config = dict(
    d_model=192,
    n_experts=128,
    d_shared_expert=0,
    moe_layers=[1, 2, 3, 4, 5, 6, 7, 8, 9, 10, 11, 12],
    normalize_top_k=False,
    routed_scale=1.0,
    vocab_size=2048,
    init='normal',
    lr=0.00113,
    weight_decay=0.13,
    grad_clip=2.0,
    batch_tokens=65536,
)
Below are experts of layer 4 (counted from 0) of a mixture-of-experts language model. Rows are named router (the router's row for the expert), up (a neuron's input weights, with its number), down (a neuron's output weights, with its number) and show model dimensions 0-191. Each number is 128 + 32 x the weight over its row's rms, rounded and kept within 0 to 255. Numbers have three digits each.
Before each expert's rows: "comes before" lists some tokens at least twice as common just after its tokens as in all text. This comes from a sample of Wikipedia text that the model never trained on. Tokens count by the router's weight.

# expert 28
comes before: " a", " well", " the", " \"", " an", " M"
router:112077105161159142088154154128139119126143118116125095160118108150160080114161132180143176113144121102129143088148127138148120110084103174100091123152149086113150194064052189150087108132190186123105111074150136102110112105076147108148150199078145191175145135160091085110098141128169125132158085158160105109139145187150138108128103132174108120130113142105092074164133186132117185089109131084105150079118100138081128150078083124146129086143142107157177149081159119028166114106109068182129116070165118181150144124185142051139133142115078112131092149111095141159089111127094137141
up0:131199118177127106115159155167170047153195090175125139102149129164101103128049082198105111107106158151123108107127053161153141138170110142164150129140129146135125172122155172109131133163063170112109164095114104141165154159098185122156124171127150101115078134215129094146128095117098115106126163157119105122118129127094196155086105106189118122092125156087120068112092161128141118110181098136138113099156089071126127117124113137109122107117114107102140162123120150134147080118146101139131211153106074116182101139127077173080192159185104176137137133215128165125130133192137100122
down0:058107129092140110111163115069149125148099179115136130115107093090238147136092120087118131167119133129113096137144127115142157141105071112122123121102146179120125183153079198171157117193114112132158161133102131103157112157136056124121203112146091125136121102110129144108108188118110116144142119175093039063148099186119045179157121164115125190133147112174161158142094140122163093136147105091143131135138171156155150127099138111071206132111140103152169084117084154106138120083162141178071095146110142131076158122148112129184122111084136068136167126121090175084147094131154110128
up1:080138098248125141132122170128180087131084102149180131108162189197153085126180091140107127158169112142097164155135196108142112074112104135152134133144152180177061062100105112124131117143143143036140157108133158110119092135082119114083084200173137125123121086153103139140096130142158106033157143143137103109112167106136114071118080127127097166097154137096108082072106138128121099129146121156161086114133134148112126158026115119156138097088112133115147087100141111157137072114071140123126102097176131126173136096113099124072126128174115147136105167143120175128121164142133116096
down1:124138170106125158187131094136127141055120143132098116099171165125119141117140146115071152079134172099125097099109118152130164084150086144178121145061154120112197182134116112171114092162104099128143168163136125136155100133166110095147121132112109113112125176121148126113103109169151092130171128131140128117103097144092138192120163145156128166117141102146225105169157134133139115183103059126100151187114143146172142122149135154158172171131172175130112035102109139157127124113158109081142088216061132011103139158103110140141164104103136163052166196144115173145152148140108172128
up2:138154133129151103125139103089131128078137081160141097141105064095057109091103109183104165138166117132160126127177128117084124114141149152117124111146117125183127207122101155168027142133129125086141122149087152136134150161058170122101184150157132142163097133177104140164123103140100160059153101079122139091083157157146139097115154134134126072166116057128067120116139140154143130120171100169122093109077079118155106134118106151072154169119059098122097082155171106108150096099166105147121168143173147168155145132164094099109174128112086212146089082197157190157112159138119080116
down2:162155122115132156106087129135181040129102202109102122132090138137139074101128045165135144160096113169195147158113078154081091153161150140086170118159141103153108068179139143083163169053140109130067103132177192116111136131119153158168085131136155119135131121124121151148142153130103137142109190111140130115111170178184105085141153161108099174132173160143073101108130133129118158091123145119131123109057150155114113155139081066100109162113114149130128157199149112109182137108140133133054119118037107177117077155171099146129124102209125108163092100122151164114150117142108113095
up3:105099082138143127152147159132085160083089125114146140146151154132140142116129172163125124147185105153100130113143083138113132134174081154103100098082150130172135161102137177121146157091174122132149147087092173197148155145157106115127142128139163129098084135146134137139105165072154169095146194166185142122170159159198144087113081129128086075131159080093101096078206123196158150154109127155139055046118149137131090126123145101207113118069096134131148119132147107143074104119095110139113094081173191101143098116122115084098105176151091171169129119083071193127104130068123084102
down3:148136124186138132131153143121126140105159098178150186139138104156149156123180122102141154106117119141073179077158221170137137114138218139147121038076101166136103163056164107124106114161124133082118119135099073152120133127150052129118136201112158095156126149121217127123157108189151097155158165100112106115152074123080152170095138128190134162142194139123146127091117107079125149062122114128109125170128117085098132151144155129161127134151153148116175087128101115163113109123067124177167147102174133106162165158092157101095181080138189148109122153057110113147124135172143126133
up4:133110178167161150075153181107108169078121134124124129098140109093114092103196098139102155137170093111134197144122110101166116130132085126156142144113137131154199195089138129114054083114139133019108136038089154052136106166139094142115162109079121100175128132162121118174115185174058125156119114132144151109135162135149119133075120138129085120145167112128097102060148119168158071136168159125110111136148041163107108117078109055101123128121121113110128087099132106094139104110139157099134125073136138133195075116106117118163153148162116114144125131114160172113143072194140125143
down4:113121187167164155164149158156078129107169126148118110140118076152108173120113130155140142143139189124101136114090116091090169111083152112151152072124102118145136143176179129145133097148093161170143162158132117137133114103117154070106074127146099160127140123140099144163107076124116090127095083120157145130130203108108135167117114074112086090109081112131113058120182126082129100167087045189141119128147122163179105124122107164199076168117113136105082116142119088163083153104157150032143159228116226090129124121101131123138117160127110083093161154163148145097177145079159122148

# expert 41
comes before: " and", " the", " which", " but", " a", " he"
router:100073108117148155077150173128095093074128114138077093156131090122156099139149133169121183114128125106145194065179152128156092088099136166114057108145155110127207203067094166145119064119187130135066084106089152128109125085107133112137199134091144172192186165187145095174110131096140144150154102151185110104128135193148122125116156121144094075132129093116123096157176175149163171112128156089124107101130113161132112128130106111146136070188157114138147142082157137056128127107148108151132138099141159185127134119161157087154116170098074118144077094091105132152107084139110127136
up2:135178144146108102179090142115122138118141087153146145150143175097128119097098143167097117151113082113164167096154186120118078126108182147136125117110086055155106160106148136109074167163131134108086153102084128115170109144165166193152113140113192081167154114135100121154081179113188169137176122143161194131172162127164126112156138127178142140146077181092143152154150155166140151130132101145128116150138094120107098188101130092160153129100102061155151166109255144129117085136088134113168102092118163148140108084151095063116169110153145141177122149151134086182126126197100089150
down2:183134176071107104150101176120142172178133193139151164095110117089096154101140141084151165131102165100177116165133120090071178179133105102170150095146142095132141124159135140177122129143112116123118077114152165160098140091145203178158094082080073063156153172083126158127193153073128149151072156115091155084119141118118153113244094127058114165105099119166108114143147114158108088155146096105151124130089091130143081135110098137106129093118178197176128143125163169112146111122110131116115139128104099133124098093140097147099139061126163091122149079146158119140219135131104126139
up3:123163190101147154116082113047153102054169137080093126143114193138104113135168154174113149147130184135155112176161225125096115116150145107083174100129134130163156114113124096131135145092119065161108113185125115156112128103128126127128118083108126164125155168110109113206115187110102140148107144076153136142122095195136127077088198122102133194156176144124153166167181099140123107147102179154115066149104163174159127116169119080166117094168134137114138088124116126098149156105108108084135095134152143120153101117119101119122107101130101170139104138141191115136102128000141088146
down3:093116098161095112174122116093116108182072104182148126138189115118209098174125099126111141119128132124148122172143089134095120156083180055127152171112097148115087130173065127097136124152113101158154137146132145097171166103156185174108085162195153105062131141169137094127106147160146100122131166187093146150126115129094128094119108078137123137152020195135093126061106125088065135139104122143156140176147163150164097167100166146085138131139126110135126142142157149176086136118089134147126130186136136133137130162188076113191104108143199127147154107157190087145129072103128089106
up4:158096131121187122145100124179120089180191113130130138124067119090101132123117157084123129089120116154177080139142047151165137131125059152151156176084150066105102149101128170102141087102089124149116151083149147132115167118137158152142152152145125169100152093125079144164130107081037106157135152183124098110129088142074152121114119080107134091160156086087119067065078149171092145155082173131124099145151124085105185062140042091131111133145122135115130215071130120120108120128163147155092104143111124103104178125134074131137115098119084128121151079173097148189113134123154174096
down4:068127146120031087139063141079106125135154148126147168111148174155168135109121081172090107100043111122157077135171156148132151121139151139076113097120105151140220159111097112128135134184145102129068119126164111137073155117106124153159133095150117139137117083094165105101110140122173088113124152146057138114170137128135098118130113139165154176097075120089122143118096119093127121127171155086175147154155168114158103206095163124072131086063195142103133080153142106139103109105073095102131083086160173119083086110143096154132151155130098189131071093096088173106164086105114114152
up5:191132148131130097136167101150134096171170141120108133129117104147135117211098131099126174081098078125188107113127147160148127192109079139151154137101113099158113107077081119121144096135095136100105059128080151216138161096187139134146114060117109112058122208165135164127116119127128122180143126127122150137112096168129043142156109069075133071154114124116111123111111137128150071199145148122146103127153142130143117152164100114101217117145121126146172164194126164168157101115202161124104147138131151158078128110148149145125122162143167095154102124090065064152183162132108160101
down5:092099155106173100099134147166116158129141120150113059137137152109118095126161137063172164103052199106134149159157133116151127131149188110110137115141122091176098076159114147124092096120064149118134129115170152144159121127180150132085070154144098093120168146159115125067174091157110167099121093138062122148104100096059213113203115142075169130151087138108151103093139121112110114188113105149080060167090073150151105060045111148135148101132135105148100124160121150107168130140129105119127164118124057125172140116151196102125173094132182166156126174106166112129135126155126123095
up6:191106182058113141087165188101079120083100125102091105120115156094064117151085144163145116165112149159129193128141176135131078116139125164120083164164129156150133078110162064099179111067150102137076128164065172137104126118149114137156129056098133144141125097122139132150125072150152156170113130090155169172110163170152075103154124174092101026079129049095172148150137134114175128140132098144132133099127137167116127101179124129155162081147116142146158178136121118134110117134090159098171118138116155154038141119131125088127103109133112143149115109069189149134090109084114151179
down6:097118134170128130180202096081126146166165128080135114128104130103214142108131161130148073182125149144158086124135049138150089144176074103167128150153159118086122118136070157133138193186197149109136138154141112130156114158120112153115125113140139160071093126150033162101128129100134089149169100125189182122207109144151149124100147156144121098149139147119128144146119113213110116083117130139089148118141151134145165141117091126167080139173142147136202124173132174148073120081140114183105133140129201096106124154154141116111083163187196161165140121150125117156090162096132114179

# expert 59
comes before: ",", " (", "'s", "\n", " and", " City"
router:120070111136144121129150141161136148130102105122141086173133105134161088125152114137138146169107133087131174124187129109160059073093090138055137093172116102182144147114063146150119091072159164132087081072130162158097111064139151106137111138104149131107159141167170089119121140110154210123167097126182112150169126118114140077082097149118071124111105123102128058119112161119170176154129109078158117072079116111104113048107087111184165093116088099170156094104176147107127091119121101211131118106104122163116135152194128071140123091154106092204077127110102133142122144129107103078
up0:100190084135121096081129163066154124197116116146175149129099158133118079203185138169124126211104126118194161130107175176133131107078132178167127102163073091078213096141106129088128142151167118115180112121141174149141159145117156112191121084044162166202135136094117134141149117154175163094133129125146164177107063131112115122132134099166091103163106145134108127110105136145118186119056142103125067096146082134107116102143099122082197115124112163157169079076163156122128174070111095141150105142131113116094079114130129161089131128115134148109120103152137096121150133117130151152
down0:100176128160089136153106132103121171148128153082122090116126207192089123078113098118096131144103142135129118143143129155103181115121113116230104121047119133178139123107113143113150111110115147066086085139072173094120105126079164141120142127124118130127117100140182110158176103095133148105110166192102107148142141127161140140112108090093165151122141147137128149117177096163155123145091167119183078148114135163084148098110154162158144188089171123133046127186093067221127144169149146107132149133151105130174130144078155082093051149136154155141106118180209145190129145160127128083
up1:137093114139134047124112172134108103232109124139103151146117070115158140121126174044052117098119136122111056117117000112127160135168117142083138104185072129125127141093109101150152109147143141115163112192121157144219161119069110193132134115109141114147146130153110126163159124121099188089124103132123140102110146113118111058085093173135096154134091164118140099118133110130145155120117085103170136140130148082106097093160118157083134117086169123136185124123117181098168104104160087128179153103144122141140080124180102153116139106185114104149145130190092088135113144138102127186
down1:088143095127138160141120134151167103115162144158149139085138175144175093150110178174133138136096136115093150112176193103118107137102168131109119114128157139105176165181185161177084099160134103175140155179078112128118149151210157127141161093108138150118195168079101077142115059082139111096152128154111133134124132147164116116150082092184166089137129123089144144145173112165159046183070131161116146144148093150113090124103092162154144126136130106146140107074190113098144126083164106164222112101185075154188126129107182119170069115099120148131141094158155080135091082117104128092
up2:109099095153104134172102189131170142114166149148188107167108148154165121105150128188159133241150121134140187114084095144113119109105144151123147169081158093165155171171112114105132138143172107096059151152164173177152105119112133077122112107168143119157169136181125146123134166120139201162134116132121079177167110147118155118129070095129127082091126110140096142143145131147151149151150130164108166028145144112071183115099098117107178106098043140131135094167140107147159137100069109154163084174119199131086148107129144101084122142166117125148135160080099152086088107121121060098
down2:105123074123044167097145162094113113159118160173102163133160165156163114134107125129166115128112084127148113180156130119147178100154175131168130104136131180070135125103099077110135111090117110176198103122094133049096117094091120135126119123143147148166158124105104140110166174175133123106118131122142127083067162165165127132136222106065111113147121112168149094088122111175101107062091172105186126127153121114134102172117095157084116183145130107121231146153132065171076109212085131139150104149110123132131150111094049124092165151087135153081134090115118117083090119124152118150
up3:089103060156125109111145143132133118198122161122128129109094098087084120071097137082077116088099122140153173136097071110137030111119097122140116068153104025133134112114139119116135081115109149080151102142176100139139106166108125114117128156032139105124125144174141115108150144083152151104132117141132084105131163157140105126056132130098131090159106126132136090146077116165141110113080108133179116048136165072087160073085086084146097163107123114100144196099172177098100097131140153195147123108124118166182086154115170098117118101112127151158119143184099109132157188079103132085
down3:102157125110165115153155195116165099123064114131106150149131215112056123097118117104107155176115098112071151122145092123115130163089093138130142177141179175154118142187143131132090096095118092188137107170103098126169162142178116092145112100085141122074118073106075112095197126151146102143148132145148202163151137074174143145139140139123172099148148195060190152149133096140159128125206092150175110140159078152099102115053176131126100084119098140071107170122148093165107170156151161160133115126156140138085117147066100138126098125125069154111158148126143135177129124185131144101
up4:125062104048105123170123126179136138112119116129179100145008091071085146053056070145123138131119199139127180142200131154116102099160109124118096100142173117170100088111127112139148111113125149117148111115121097119108164123085105138110134160144156102142152119143125144164121119107222116153114175118141126182215143171151125110136079151094149125138127144144113098108105104121067167110159119176132149070077130136115148142110104151142127127127091146173110114113140124143123127146097135133091075160065107119124089197142149124122189088181092066152131188064129127136093082120142108124
down4:145139088146143124108079137138103098123094132132104142110107152249145207147153150062149129149102155120058117128151154154156167096156187133101140188133124108123137144101121173122130133125179125140159140176168087155074119128205161120100118141126150110122095130126162119208137091100108101146095123125126164124127069109114108112162123179056056094170137157089157174076066131133139137162137170183142149108146125146118104123139114099069091084132041122155128160174138150126061123140139097126117122136127118167080118121113074161095195112159120165137114108137118128093118113124168059184